Below are experts of layer 5 (counted from 0) of a mixture-of-experts language model. Rows are named router (the router's row for the expert), gate (a neuron's input weights, with its number), up (a neuron's input weights, with its number), down (a neuron's output weights, with its number) and show model dimensions 0-191. Each number is 500 + 50 x the weight over its row's rms, rounded and kept within 0 to 999. Numbers have three digits each.
After each expert's rows: a language model's description of what the expert responds to; "mostly gets" lists some tokens that are sent to it at least half of the time. This comes from a sample of Wikipedia text that the model never trained on.

# expert 44
router:460527429496532495579500581508518522444461478495379466501505590498471444488432581516423589544558511501495582431496487542562607452456468488508505419482473564557457586581476478398461536499543530495534602525419523451621534438539483448566468445453536462523574462422503573504535567517508466539508420494554516544510553512535471557486364467573540514549488406441542566490423454509541475480475491500484445601451560504456436393453522552448557519579378523545453442518480491466426550508536470572573477494543470505544500433537568427493508516519472591458508534535489515489506509550517549562
gate0:478503406458461455437514380492578526374515489451518448454431507462481514493412504466479450549526461457443510511405453408533456438452504449440465383471479564459512463462452491454458650519458542515490478460536550527491542538574596459478515458449497557521484545477519524494535470506538438496548516544547544462399531449385446485478421555464528525473522436467506478459536442494561524472518453496586519507497480551479461615394489559384454478498398472532500431572456426573474499545568575532418503539509524526518524573464551440519451605453459493512575463539461483434531448550466424517
up0:492475461494482518561371561494430501527436479489416481510489449498540552462530447474470532431489404595574495469584502527491481520587494537523476559478492471551438444562537521496563394497450481521453521576418476576563559494468456565460439414527490474499561489452509485585499604557496521500518519474405432576460442520536609479571508437493490526575480516594587566541471531426447512378561511544528522581538521430585480367556558455559491513501564471462568566506452467439480513483503440533539556484491557447406521468564411534520590482524499477481453511540475550442448519437449522519
down0:515507576560511554471420448503557472562552509423515498622409508565482526472391519464507496516529492532520478487461499499476505526602492545575555563428483582499522488506465549500451558417557508487558505494521518500491553509539541443547485570473510439590504544553519523432570436518453494501526568422452393548612429485583532525471457554533518585447548572532499642453486449462531625503478489531466521477543520516508566412513502513440613463469454392544525578518420428461544466481478446419493561513527501556422528481586449535472599586456498407443430482484506507511468521537522462483
Description: Adjective suffix -al. The al, ial, ical ending of adjectives, plus whole words local, national, general: mitochondrial, maternal, Normal, nuclear.
mostly gets: " local", " national", "al", " general", "ial", " National"

# expert 29
router:491506509515461504486529576469620487406420399459479471663441556564555508500512522478443531535589516485445496504540503524518585449585483466502572481480483468483603554496502456485449454476521593508482500558442569465510425339594507536510415497507551469588552443447575535575481559510528499500576459446515508497564544565565497512461526451568530520532491408406542492495474436505483506572433507439554475526460540509523497485487470500464628543590404512520476468525504466582507578497475503565562475483512498409565491442552532517492499485564471529538472507573512579443526543582465439578
gate1:449559585500455534546549487438501460502429504526550601530442451550472471452420536624396503530522494521439482522466614422517502507515490448562515495487561505462492475473424517515517529368463559536478549490517459549519554538529496482525430481556507512522518545508503496538512533343447489530562451470479515593443446453481507553498541512463524488472480529532461548488452415465515509483497551376494503530464492536526442419472521401527548585551559641582455532664465439580465500482451465508395439439493537574552570484541478496465467516443581532543506457539577497484512473426559458431
up1:460510541500479518530539495458404485391423480526455549473401550452576527602581397384432484516471478504485567606456499512495525375496544507540491504502545506526478473478507554492415498550467607553387425481564415501481488492590417450553398519517499473550511425487519449529489545573533476491436555431467500408393516495475477580539541502477479473546522526549537532386536448505434553574493514502526488551462511440556524534483539425482534476535471533499506489467583425448457498483546470470469484475534512513531564561510505489435555527520587520563404548532508523518394483358568517509
down1:494551545572456499561580485425488424491438525525592441565483566410525524467507402427524522462510581379564500519474477588467510415437516561489529447469456488531570540528571446453548438473479487458488549566475557495416500475521572437457470520571564515560550468565571459549556531455485491456509481470506545444486540489456485552598569558479488546420434555561573514437436490504490467499549484532479474447468496351425532370487472540498519504575511562504511462624537556555504484458574535499550534531548526474405550506474584508508504496587491503610477471568539548525446453438525551476
Description: Conjunctions and relatives. Function words joining clauses, such as and, to, that, which, who, but, often following a comma or noun.
mostly gets: " and", " which", " where", " would", " &", " could"

# expert 60
router:429474500454420517512475505431593511433493424467424500518372524456519471524495560447444512514490509488507498526567494522564579319548480495519573482484421483535506563509513444411528452403581531505597553538515565500535444455515461517528474435457542516563583488461574557511557491515493523544508505457529410433511550539501514495459487508513507478605444446488489514410462509587495494608443541498491422554530548512431531454464415525475547470489472535521475467542435488620482585481447472551537535447601442501517516420506605455479567443514490514426543619488537584488555507476522401479
gate1:534619589554543465566460526507608516512532523515504617461459453421540489653549484497507524396473510609599494467559495511438512543476504438410559452496490467416506584450457433484464484480482505494537568535476500505516462500567443507510545545514569506577478484564537463481558561519535504518508433539532479540468481489448541383489520404453374470486525543436436476535466476441483480481482457448500450443441447429472460511586551506494477525542463550519503297499493475533493489567459491567482562519486506505473580446440492459425515525503459532486544592522494533541585601503484545553
up1:532454448471501489547523471485449468464530551488471490573473519474531519419501555488580609633433453478487413557534565519567402529507541502550513552497513462563535505579518496538434466454500549467476462402486438444432596455496484587413560469480514478407465414493533540566443501544483522528493531531546495496461504545539589470522475584552526523439482501550466514486488448573491539480511552604581431542545540562489582518451567538425586528517590482515486555436465469428402546463533461476510496509598414526594494579550487463540576459418536495441509519432537396493379490500452524447
down1:613483482439468503551491488496493550435397525523432431426499486525461514401500497518477526553560512528437539424421513469559514481476494434507486524503477481492517522443511503433455463514472516584450536503451500441553559545497559552496496445502490539516460390407526469518549430447552495495528486557539567506501483471516468465656389418527451426519555518459518537472558469516430491455509463573515453461390483604492472584428515566426547542495543469514398479508477441474469505555505604499492339389507514468444592524490615483577435499558459538487497587472461451554435555465472516540
Description: Letters r and l mid-word. The letters r and l inside names and words, often in foreign or Welsh names, as in Pen-r-hiw, Law-r-ence, Bjö-r-kman.
mostly gets: "r", "l", " R", "v", " brother", "ir"

# expert 14
router:464501449557457499532545536442520554477473503443483497577439506482573531506549523473463546513484518416493550401494497452536514539555510469533571458470435593521511512607488456423467473413514601580554507557498534451507359472558528515537441380412650442540553429478570544442520523561528492543554473494509412624523540492538584498479497501533504484504503397489532571484459453557501452486473512438487448466464512572514420544463440485494516440552485506523404481534464499547504510525478489541456502504527557520616583461529477483395574471573454523396545537571558623540450505481506501472
gate1:440517532535564525464454548435358540453494550544447471529511460551505516427505468535465632442455415386460527449430467559566498574522442469460512566432481527431513490523451439407494558517446511548491423458488536467489427435459534463568523466567496545428501496440481589425506486542483599549498625418455515494494504460517527490535537422482559485554518499437556556426431448426514492416481565539447625466525491554438499520558498472489581492474499385466449403573485533455517450483493545548513499511493482449462619537507531510535452503487486423404471473427521540497518425512546526530
up1:510531519521548587471423549443438497509501540494467414559457478537453527486501458492531517518505464447469497400454488507452506591438478408442462574460481456386494491477382468446561649559452475583475458452510494470514475441397502444529481532623466509407494452454499511475532536437465593510478543489534572468627471413523509544552459433445557441535553484418549538414457563466479511432493604523465479440411499471442472483496455466619590479505509419431508433506456587516540475553452503540516506484455458533434544439513561506512473552467440465420504470431482500514461468461505544468
down1:542481602517515550452479370621367469468427460577477505498399494500492547485555500449562512432545508570536565472471512476483526574477477539513571503528490518438438597529478510527570507419515454499445507486461526507549487563553499511471589475547442477505409555518480394602476568531495402447578489508530414512496558471457445443543464479521445481484600476527532517521456488431547493468471516481511443416468489554640571536497460507514424487625520499575484472398521515481529469454499545486419566533510493444536505432450501499480535629452447517572411523516526569473558484450454502520
Description: Word-initial f/p consonants. Opening consonant piece of a word, mostly f, p, b, sp, after a space or hyphen: French-fried, from, punishes, primary.
mostly gets: " f", " p", " F", " b", " sp", " comp"

# expert 56
router:450484487436530486575575560405571516472399491481438436542481494602553486467471560507480571494583547465449516487575469613527584512528499451495577481477398553541533501524512452470452460482499565496537508542476495498562457382560489440572469440435571490543529466495590627439593525525529446549571408451492510530625552478542494513424453436579519456557477534460565525468503503551399451478480540492517422569517534522489448491501502600500503494510492515570484455507441475560424506452468566558546548469502501494500532351554576413482588499506491499560524525491567538515497529505439486559
gate0:449476453528502510494492570550467442581553518460447530496506461458457491434404463463499471539505516508384587483444417584457473465569484458565520525428446484502573503416555531475419513576527467404518565518567609395601454406547471462481403491450502512451469468449512520415482522483549474529456526435453525500532515476502569480404522479475495518486497507495528417527469503560489526436469501549525524495455423493423525480515393512520463482530475480453546616530425493428583534398482499492512469549487524458491460608431501455438508547436503587488448493437628480600427454511449441411
up0:463566441508472587502552500505655450555465479492437489520566583567436448529483482513634483493454492532503464527511514480449540461522496451509449482521377437496412574483455547572467544531552435561554471466368472446549473523382505526581528511471513521536485514408561459514385490541480475511513556520563572545491595487526561469523486481476519525393502557509562519514518526536465498499435490458533505483665501520517617550498422497487511494501494511431451537552422511543517437479542427528554482488388542470563478448390548585467454544532448561504541461432492518557475537516485494550
down0:554530392509600444404475483542508541510512446520528515511443477448526532550572557483483516504538506451504450484511442527448519482478454473514558539480496501483618615580504512472462484630615460469505482516516483547541445496443401392539427474498499492483568557511568443381513514444474587511445498488433431511528527574585464465526547444497581515438493528580595478469415465556512584500569541585544482466498464411504490489411436526565546526406586407490502469549524490586476505524431471500476521442474477434520552507494538502526524487520559358471550582477505471501539496541409556486
Description: Capitalized short word starts. Word-initial pieces like Ar, Or, or, met, organ, plus Location in infobox lines: Arthropoda, Ortega, North.
mostly gets: " or", " Ar", " met", " organ", " based", " Mor"

# expert 2
router:458463450577478510487516571488548543388430518503411493521420521524475460479543538460476511498489563422503543421552415524601534421468461491464608466496468497509495525532513469461503535405498498551497483516497511466546445370514544411603465517458578496591482497555563568560554579602472494566464422507525507526566544480516489559505479471483530489530389485492503535487501427508476459472458526438526448528506489531454464437489501485491521470511473580521428473552506424491455530463440454559596510422542563518488489502429570492409563469650485565358590537561514563484500488513423379492
gate0:563444494593688514473500578432499475437457527420536527478557460530414493475414506447504520494543521487482552498531514518537504484488473477450528499469494552498412543546474470466520484548540480523519478541442521447465552458479493475483501530515466413455553571551534493498536569540385477453602505493513455495491524526640499461528465602501439540496404643537568508453533455574406498574483491447495465472558499574510410514441564447558462586518577578608560591570490518435498523522501448629464460546517502480496363541465521538508459536500529539477532566533532538512478504524451493557
up0:467468504495516493474418499420515442425508435541522517438483552484534553467470536429566490523378610541494572467460498485481461507497509526391524532459490611546469546576430492537517530553565477489504528581433428517452421444476574522522502485446495562438464523450586464566558529528497501461514508542508422525460466363509518511551419478492545426539572514472520522498570520531441526554557564486537607493599464635448467492523498506595476569469542481555500539535536526337483529604513500530414533487539474421435472577547541596558491494549494568525491508506586459486505482578511509464
down0:442465653460478442438501466373476500419465509494521459470504512481456539513482483540553499526455591449510502446472504536370576448516528551531500523526411495551600453514480513503559440521507459491473523595515414526458498569507460589376522542516481524424502486555479545484509426527606448561446510448503474491520500536464422481494513518518473500400502475396536465396462457486511528547510531458443542430496472459521544585577468510432481522504458619445461599527481505469505590422557484489482489460510447559507488493446562584552488546450446561527526572437428530525491450468336538464
Description: Inner o/l syllables. Word-internal pieces with o or l such as ol, lo, ro, ho, often in Slavic or foreign names: Goltsov, Nicolò, broke.
mostly gets: "ol", "ł", "ö", "vol", " Bel", "cho"

# expert 16
router:462514520493509446584489550471576576397440507465452482502444511553531465429539578365497577555498507467495496447535451550571487532538468451518501468527470460625470506552504519481421565544515523533499474540420500432519511489533579424486457433467521500530498520451566502540538499539606511536550519469546450572615592475533474532451483470556514484547397435474505491447452499528451418549414567424592443538480524513532443525438562609443561548474381491577502511538442370522433548426385504533604516490536514493475518448497570522472476479526448557518557465505519555471564521532468435503
gate2:480496417489433335514442522523556416488518466441472437515490499532568460461601551539481574504495495545505469564452567466527477547525471561532477525457522518554492404425437435510420490511510510505509478512410522499550594429584499517520477473534492515468473409416476388473535524595501494585492545446438481518589438462536497451519541422510538533543521559573531484524411526581537550443443559557509457533554530438549523590489474531507530424486570405576547490521586438415453578388556472462465460429577482493524491473469533613462478457535524433513500457501557481463503493432426542477
up2:500478533385509611476595571528480540506462556555479557550498503513578422535448533437464457437508490445571501504482428583554553482526523464551490528505456530512504460513618493411498433540508510466495494533415473550493526569464451430649489403498490462470565463512529539545526498515576465498488469542566525538549479558437556578462406517498503357482486500455483531442500453437472574477449410488497543436483514524560531504546479558523485520506415595476415499495419530429448593548427584523579454540410549486504440483500463401544550535515504512616449493495565592553502532483534484512
down2:459516411557485453424569490419483490414513504583508521535498401600435429520426542476545564502558527566459498477463510485489530499500506526526488465507536421474590549675526446486609544440504528497491529528467553416505594572572482465491470435493466529469523464438537614435504451456470516525520479474468479565517451496524495477425506491519413526567423449439519493397469377467516530546487412448417508455461650428444558509539505513483490522539471553505531542415517565522428533463467427563575463493448499442513566492498442477452449533419446484436506521484587489488461483524436480466
Description: Mid-word t-syllables. Word-piece syllables ending in t, like et, ot, ut, pt, inside words such as Tetanus, photography, poetry, meeting, plus verbs like set, put, make.
mostly gets: "ot", "et", " set", " make", " enter", " met"

# expert 30
router:433499476494535482476533523485584530505358517416429497481474491534578489382493541479468487545481508412501476427523530520526467490505505456414487483429468478496527556475476417448512384489553519508563524559468570508520462465596577395528460512379502445546511417479520541485502628553531411488534472466482532532551533568526599521468489433493514504516497523457591499381426509474417436574472608468470457493432519487445439477385513528494492471547495511609482496517446425582379549463458458512495523490569427524549536440492583449519548492514467532431544502547486539480543558504512415469
gate0:489488397574550549553538424469579512519550491464512513477435470488519618507479382477533546555436506542531477528568504489561613390484473426472540488410541503399438537546473420453604456548487445456527447503539533463522592486462471522592501482499559624564528473448460505517468570538474465425497529522501552493481554469547474555422376491535489598540550550522524588505489505454442488612426508465454464448564539478501534526489466500440446536581483511562545601513512542551379506452518426528469525474518456597569462523495433569483539500562509477506523438484464546517443482564517456519
up0:484448461454514482555476405525499462457428496492565523488518435529495545502476552463438476580480476478577465498540451576518511485623587463535443514542437495529466522459599513517507439478496389368473440596533582500556535470480514642592538529539514488558542549570484448550457539457445428484500489460566459506582541429519570512437500631539468527512589526422503443534579460560474555475485499503498506449554529486546531596604487459442512530450527472523547607505506622475531504475467467503589499544513504444565460550465508560544486596513495408526459516493418520498477482462435583508
down0:592539496413521502489444550559489598505500454525545488374607438494423470545541447486533500427548479520621630464490462472552447493537504565508548511559429508570523494464534429561446514461545464575432482485564451532451520581465526427477578494526465504416432468544578489470556392453519495532502421463529575519510572566483512580493477491537429517482535472451552458560517531575562538426494555579586470509576461495474505536435508406559478493532434465520520466471473511500549492448533529469542492521467438571514456529501568518536426542450610383504448480479508577496544562429487572435
Description: Month names in dates. Month names in dates, such as 31 January or 17 September 1920, plus clause-opening In, After and in before years.
mostly gets: " November", " June", " April", " December", " July", " August"

# expert 18
router:429488456510485472543514557489514473497522369482454468569482496467520485448516504433372504539543618441445504495583505562598575438501479436497511439461432530539527601490485383504464515511541595474477495603488489487521459435532539468568409433458537443553488425489497594495551535542514511545591480445567464529492619544565504512527462459532543484602446364475527518517481445468463457521486588494514432478389562523518469544465479509499591541531424506526506474576398502503436453493467438551550531477554439519548589479512501465479587465517500527491485499545475543505588582512474418556
gate2:473538560431536427452424485480484465490516451521436498488537399491515644518472585566495500580581500502413512521485529535434371495551474532431520524590568514523450468523497446537493598419555476464548478500556598534486523487491593539610519519416501457501420456503518565532604489429510534569497534573470466538476446442495483483533507359477486460495515508486574489516494434516536551471568596480470491560564586533555525460523460560428482464431462492530498494397562565589377445474441496473554541533448491491442488514537489515512489484455506537530478559475448485485502508492388562607
up2:463585504475544502500510529473628504599574584533609516434458520591473373602425474496463504530426396595575517485511479497514528440588496514483565472476522549496505621537556474481487455408519495463523477552514494489515518573498576523464561514575478506543500524488554554480513550484492435443494502474554521532548514595408594407497467518458529522514495529460501535472459435462441426550460514553496522493500455518403538529442534538579515461561538507422524476443550430456524591496569524429473498472519454472523549538505554579456446464552476454457465469473605402494586563427447407527
down2:451577434450504507427606454503510532538509600604432447509568541519584397455424571475497443464466391532501507582433483565500487515509508528504447462526509486577511567490479472462503463479474515556458521521471467462463563473554527526466447432479513476493399628546499479539425490481467490444426547450468452532567465561514518527519464521545537534567478571374511536508597439508469465507619392561537492491459590565456451506522562460465539499488487540534436503474527479443539562501545608522462510501574581486531524466431466447478548500403451537525449531517602465592492506527615505432
Description: Table cell separators. Pipe separators between table cells, mostly after a team, party or time, plus semicolons, colons, closing parentheses and dashes.
mostly gets: " |", ");", ";"

# expert 17
router:356455514522467485516511564438516447474478437445486489533462537504548432407500505371449540585541619438478562481620506511489545433551502429475529478447418578516539536505471483465439551494580571463531467576435499545515477420513619473574465503492549473527592453426508567481534537530493439527519467491532469522523550629553487539497434510621503507549506486397556529478494469497452483571447494495557461527432575529519466529389490529473570460514452529611496448556539456568500540556461500506548604456522423435471542440531470483487517513537467525503483517536463527470572551537559408530
gate3:533427497444491499517501529381499515527493520460543438555462489501535496492561495625528476441532563444542537491423523500574523595553471457565403560564350517563549492493538501520488564533498585557491498427475492572432506475524559512522404367539515488483553515498474466375576453513413482451551571486403462463492466555482532477439554446461552564517459485599470547508492584523446422408575497587410499544401534574504509538510532490475504522498551499469554494475482626497453532519455461640470507486506487504487503497509450498467468528516622491546519534414524452468475465475510525464
up3:613464451538496545494510492492438536451443524525458423440550467530499557472503573569464580456438533534517602587443594460464417473451505480523560496563448434514492446570546452517530548459454518447565422402445555491535499466567482517491432462483553460430470493524493485462606417512430521462502510569453523542489385485492492483442547468569477502497566658504478544589540545552490530417590462478411458500510506567485529576479533521582486516531449447474499500550484515467542489444451536512428457409508626530484608392524429464482506537455470569402498522523491476452552522538472454483
down3:551454478492449491527470489432417486505564512489535532450532519590528433509531515557508476440418464428474478521512475500494434569522446390548567515526383446418517473542464557585543524461460526449430534521468588451506590486502522533564547521493443455461522542400512486525541408588508480538516494490579585550531505374517482442522579394436526615482541469443479449579456569509405488490468538533541455454467543548530525557444538500503473482511453475482515531608469606484542544472475446519596473516452523457540483587376523475506432492510434500489556457428433464548438480470504370484
Description: List separators. Punctuation separating fields in lists and tables, such as table pipes, dashes before descriptions, semicolons, colons, and numbering periods.
mostly gets: " –", ");", " —", "@", ";"

# expert 24
router:398459500485488482531656577458523497460492504461514489482483555618563398450532538458461496600535568498422530488534488496532500433492459490507536499458428585540579532523393481473425519505525518471541508592540517521499460501554536521508410484457502436520505474500513525504506497483496459556537512480505517518560583514522536503391441439536572489564503454426546505507393446487468505508381500484599410541425577500466455450466523598385574534466441554552468438552450491495481505462449503506506556468535493498560518514535541519497544472635420531403488559464487597461537615546430433544
gate0:470473461510386453551515484425570458545460483522504565506593462502464491613471592558540476497397489568507571512469434489516530445472464452563516569520526500555467575457529448499459385468633427431524518440476517488544477504536476529462437512573528472467433550513504554516472550469630544474455493482485594609483502527503542506507358541483429440604477506416472561512465472537618532521505532463491464508477571568543445505541563539452534501511521527518528468450476494521419421500414509568492461539459427524477464460455687478493522563522543514394478496482505515481537496543508457507
up0:520484536482528452478539545430456489480440526509530462495466440398505544510431575490517583453542574516511513539577433564530491392516529515520486451514481491511585462536550406434493480501495559572461436496529550425424630533537524455500398437476498490534595461541478436580510530601569538505548401480468510475522474533658450442511544502449529491550425559446519476443472484481493500604381482436496592503497525426549545497520415497523414531554444480506580536560475533494520469553420609493531483504404491506565556534492553542463471533514484488539479625567434512460470473558456531522
down0:545490471406473473502568495469422460501435613481491502443495557482475441540429548476464487615526454533507475461493426456482509439457470468545491434419510392516497534528567435420467492508493557539583564510513467501442559545583470467465311416480545481528520497524511420463561414628430528523514468480581478503463481452582520466480483444475571528563586550463569435434477426489451545522456532554559506471447472483578452466530491573484520545555545526443508523541400521437433559470476416585423532524488527517477443521550571457444496485466443568449456508492392491476483538498443483527
Description: Clause-break commas. Commas in running prose that end an introductory phrase or clause, as in Despite his mental prowess,; also dashes and when, that, where.
mostly gets: "),", ",", "—"

# expert 40
router:493451564463486481570495496519478569456392450435489526591418543504513476414519529502488511517549535438430554477535427486581532444499452448462498475477404467505505590529482434455448410458473516529543516497489563399539424469551557521486483523473593450531566468429532593506556543524565473562509471446531427539495459546509509557482501447483569451537403507446611514486411466495402386505416563447573493547483529458429419488491518555491524504540543571524438525504483375544444528503440530534480549382518469550497521493502508500448481491538499536355563487488584540403546539503431435487
gate3:591583555497504448539567539552488417447538455461499468539528547584492454450455471560500484536464537477542585464468586485545447474497468436507492488478507418459516534547501502401417561389525434485469458479394641518551438519442603418440427475521509449425582453435517529446550485486590522476458484462519476559502436489541539481437514465461501495419467526516536499501467489449441401496495528449541546495497463443563530557533464579531450428526557539521578481537513536553540371387504448490475486522473477469511466532431420515602491452499564387448621469514562476509506483511497580501
up3:539465490635604510539456605421591559459430549387618497507475560501608493477556474504516432485473465512472523506522458414542470514492490525551488462469571553499487464605512513474379439554499491526424524529426538449502383465534552530464519499498571449444588508470516547526489436508502525408469483412529458579581445525510505491459556509486477456463463582555484433531455469522427339512466530525442478585521456523455467518451483479518459501557453476488523447453512523458525445499475551478423439492538583525521474482381494491482607569488525557532443527542523563531537410492538508461
down3:473495429457476541467531549545457506568512545438538522490560528500526387545518483460430450499459436528471545433476393475419419532481559529461504507519451541482478421575459415523535591523526476497517596517523473479492557488524408401508505468525432493441481509491500482499427435609542510528477492555488439583515445409543564482608511514544443504518556507529506502516398607518542484532537434484519500487539434536517491486503467471495438536483484440458491413578449515412656529589507530547493469541445580634565521426426531499434478569525482482551498524502650565533464527428541540498
Description: Place-name pieces. Second pieces of capitalized names after an initial letter, such as Europe, Eberhard, Esterházy, Vera, plus whole place names like Africa, England, London.
mostly gets: " Africa", " English", " England", " Australia", " London", " York"

# expert 6
router:435450520531517508612549610482550450476451466452471421534484582509598485438522570379426503540594571493419509445578458490549562452552514481505514469399496532486625585476508445479503474517567482469488503598492511519573386418524563498508454505500530476584541445467541569491496634508547449513555473467568409545587507502523488506502488441558497490554503441452576527491427389475418492539440522477526376569487525475513491505479510549477562546474354533468464418524499516573508509512468530527492540446512442431547525477534511475491517521566467518435502492514482509455529511583459443533
gate0:518396601476520486519520457580457528506489488312479500461503491515452535490469418532452573514536504533461472488479464579474557409527546434492476605551517563454565414522508503469464470514502516503488519492560453519523582478541457513591503492547564453538510467521548442382551522493467543470517549367519513477526494532632450521553510487535471551477526511411382389520446438548535515513478435502514465544376456450596520554487550481476454485443515486505522556552478525554514502529452491534541456528483433484469407560354555475544451468478475556431477441462419551422473458550487551460
up0:548493611519511536505430426407477491516540505504531455545559437529480653485515548452454474410549536496565429486450517530546503411555463494476411515516514572523533448484524467521592448490451577503501497461528495472501573519508572505557487568592452508507449481548577500462509488456480493469520566391536494430568543519588508575493491532524402498484539527559552423529406433436560420427443517495478537427491612499556504627463505458490459479464452473539491495522495543415510518467450525545517385527501512565516440542443550498523456552461466584528446560559413566537643521523490436476
down0:525541504457431607421469527423502531430528459612560501537399534574505386402550515541419541479523397474534530551466393443471425517458520583491554485532463501518500569509533539509508481491413423560556438484453573471484475452508489498506430581461564391488486443551441486556482425476497462494442460528535467505498486460520522431551461527505514412434549467485572476532571518534439551522515442480514563493500530437531514534616517478494562522600579613483472538436455501480486613463542516436457450478529557465497508467553445532500577481480501449506579620459595493529540517427536543522
Description: List and place commas. Commas, and, ampersands and table pipes that join list items or split city from region, as in Sofia, Bulgaria and Kansas City, MO.
mostly gets: " &", "),", " and", ","

# expert 49
router:411477530459522427526551551433552579464457428450424462520401557497524418552534526507519560528506516424515565440513453595548579502598524498536494445482500543515489531555509476419453562474504519547580549520478527476492535476537528508591454443394541450576563458466494536538519543569520477520493450470526423485547536572514506540547398435499544526567442491459508565401449471535502373512403526443553461489513568561473455446493492577496467525531490557510464383511513387591495581488404486543485520464558406505483519431523562476479451511528509576449534444594507532412503507486484387479
gate5:451483467461539549498537562433476513406425436500578421562449540574511454484516515506538558436506499491545486647547441569511459584501583492513484515451486422495412510543488523525515567507424507597498516486604590512473486458544526570534537646449446475524525512496426514505529487520460486436564549540568574564549418477431525566509483512441535521562554536516581469493474452532452488471532654431527533506515465530525519516502459501528527534474577451494442446482413416566422498426411528511473452523538514565493542471498536492557473579468589496381481480591462468423515530524530491411
up5:382486517477505500440599457367458447393564568479529501619461484560446459519512468431464572487473491487589520575506447512478435604537548506434461458468449508475362509460431587491480544472399483520577505528528602502496482557556487589560590505445480515583532514514515514478443496528556503367479545552481514599545377507468488505468478562526518558539496486423563514490469446490498446489489500561611523475629460519480455545500535508450510511526506534441433414484441498589464541446540552427532499544561498553464522478517513468518551525457508477460561514546493437426526481534492486481
down5:592390504539505525490457435550494455386544589543567522524524397551452522481512499442563519430510495536504503546528549536492375608550474464540535584469413536578430471542592509575398570404501562513533552499494579512509509554414409479562456457471490518515500526573489542485397466504463486496596509499470505498511454534551563515622578509431555538390520558459500492519390480525534509549496575541512515528541384518425444574504468530490530520587552456519549526481536543533483505473420494495463534492547433405540509497388482450474539473544532519498442491509497533527576529475545505498
Description: Syllables after w/f. Second pieces of words and names that follow an initial W, F or K piece, as in w-it-ness, W-el-terweight, Maxw-ell, clockw-ise.
mostly gets: " Un", " Bel", "port", "our"

# expert 50
router:477406458508531470564489476488487471420493441481513470539483611568594460459529541447503571583536534478507435421503455548521515510496527518492517452532439546506525476553491463464402474400566475554471543540461517500520526466535529492515392482511566399543547400423531568550529567489498456519451491452543398547537621543571449528491341401529509513506466428507496586439560459593414438523510491409539415513417582559463495534473448486473552480505483503542502531532425441537413544441511427506527523394574505434453512545518518462519520446512477531409552470553468528440548537531523469539
gate0:458571478485475536495463512503466526399491502412478557515489599443417444478414382408513556551422453468537452519460558442464529530500473525494499520567487562477574494576509509481499427461506577442497510591465554324452538519597562474497523487464531502467556598475513500375358495476479501518512383513508443617451458512564569557479416438513480534476502479456506522555538466571532515488481415464473502517486564501521498494515452479414456410504441494417527483582471559471453486482576513505500469385510497541467437517455545582493501542480452438545482443553488568525475535573521478510
up0:403501472432582519467559524615472577472494492466538491565506556494424425482496424484503566534429479442534451516358562433414521524507511432462482462563505568506550456590492467479504455514471540429525508517562515387408543489542487487503473560488475500495551499470494450390449501467497536447511378569480469595456540498530571558533461537527440487505531550470525451494435504569545535486547403457438546487519564504524448478481400493469438431472449551478503494551554578460432580473549545469494492408550492501530514475511583643516520530512451470538502484588520589560478594579486448578
down0:547499569492418493451468506529504550518553474522488506453577531466534435565568412602465496432418544514578484517460509471537512554450477464527491560498531426374560507505489509422512503433526479460490441436530434452512589453520446506493485508520544494449499560572574464540419547426476490510505493477481496586537515441551472518598366433564498415458431536546475523439526554554446532402495461587459571564413557504569501437556439519436440515536452526431534455440441493481451532501492574479551484349490436557478599451520571570474417542475544530512442510512490547466484467389525506502
Description: Final -o syllables. Word-final o and vowel syllables like to, co, do, ro, in Spanish, Slavic, Japanese names: Río, Franco, Mado, chloro.
mostly gets: "io", "to", "ko", "do", " video", "ć"

# expert 5
router:391414446517492543509570550446547521426540501433490488551423475529590465493575481416506489508503496450434505418491454507511511472507445492421517473432532482527593602438519554471500490434476549449488536533510532434551488519454484484627419461445561503524540461416621563473512529539531490552470500494553492555518524532548602502526440478493516469532487490473539522514460503542470460491456545466642439532494518470489455535451482543532547493587372507652508466535415456489468537409476481494463548438599495551538584467462534414422582483606416615518510565472492546489516489539465472497
gate2:526458487525577506501543502508600619461501566494455432509440490470468544457454520456454454489484492434506554433588412473471526449548595511451441487406512400483542483435529471547468436380474428488452454424452529472545496378513477492486532467583520503502518470440528536489594463596546511510529508465495471372514468507475577535435583475488460411468543554536453532488502549470483613493509502486603527558495618542512494507636521466462429476586531574525452566486516486504541496464584537441549533454513519556515505439470642461527453509495396502504487508477470442503562482556457553474
up2:446468435502480512515468538500501480513495494476543417469467440497557475436476409449550431458513395485449532600527430456465414523493431504506498479532552523547438512566499620416539538601472496461476597553526513566496529456477559469522477528569536512566436568510554456482539504527431530503535460513521544445612570549480444478383566482492522536522517539584604499521542553600524572460553490432447591483601475546445650424533484461504486466457573540453484431441430450525502541535520479590499509505474522422493480456535462459517549529524488601460399447518509520460440591541495567471
down2:576559479462588486515459483468453480535409578593554546469522556465514440542492607511461473499495458476422491567483473473484563518529472524524539406606540475480492463532507495509503449502479471440507514535487545460432474497488522487433455399492551513482514451517578325560506610517435402579458485463521468504534423632582558532461375466422524548555487536526563450469476554479493479513471490568512541503490569448441522458505508439504539606450596493403471541542502501541515521539447526528430435478509589488539436521482525489480482480485555500465397490577464460443574492561573389459
Description: Letter b pieces. Word-internal pieces containing b or h, such as the b in Istanbul, ab in usability, h in neighbor, emb.
mostly gets: "b", " b", "ab", " h", "ib", " Ab"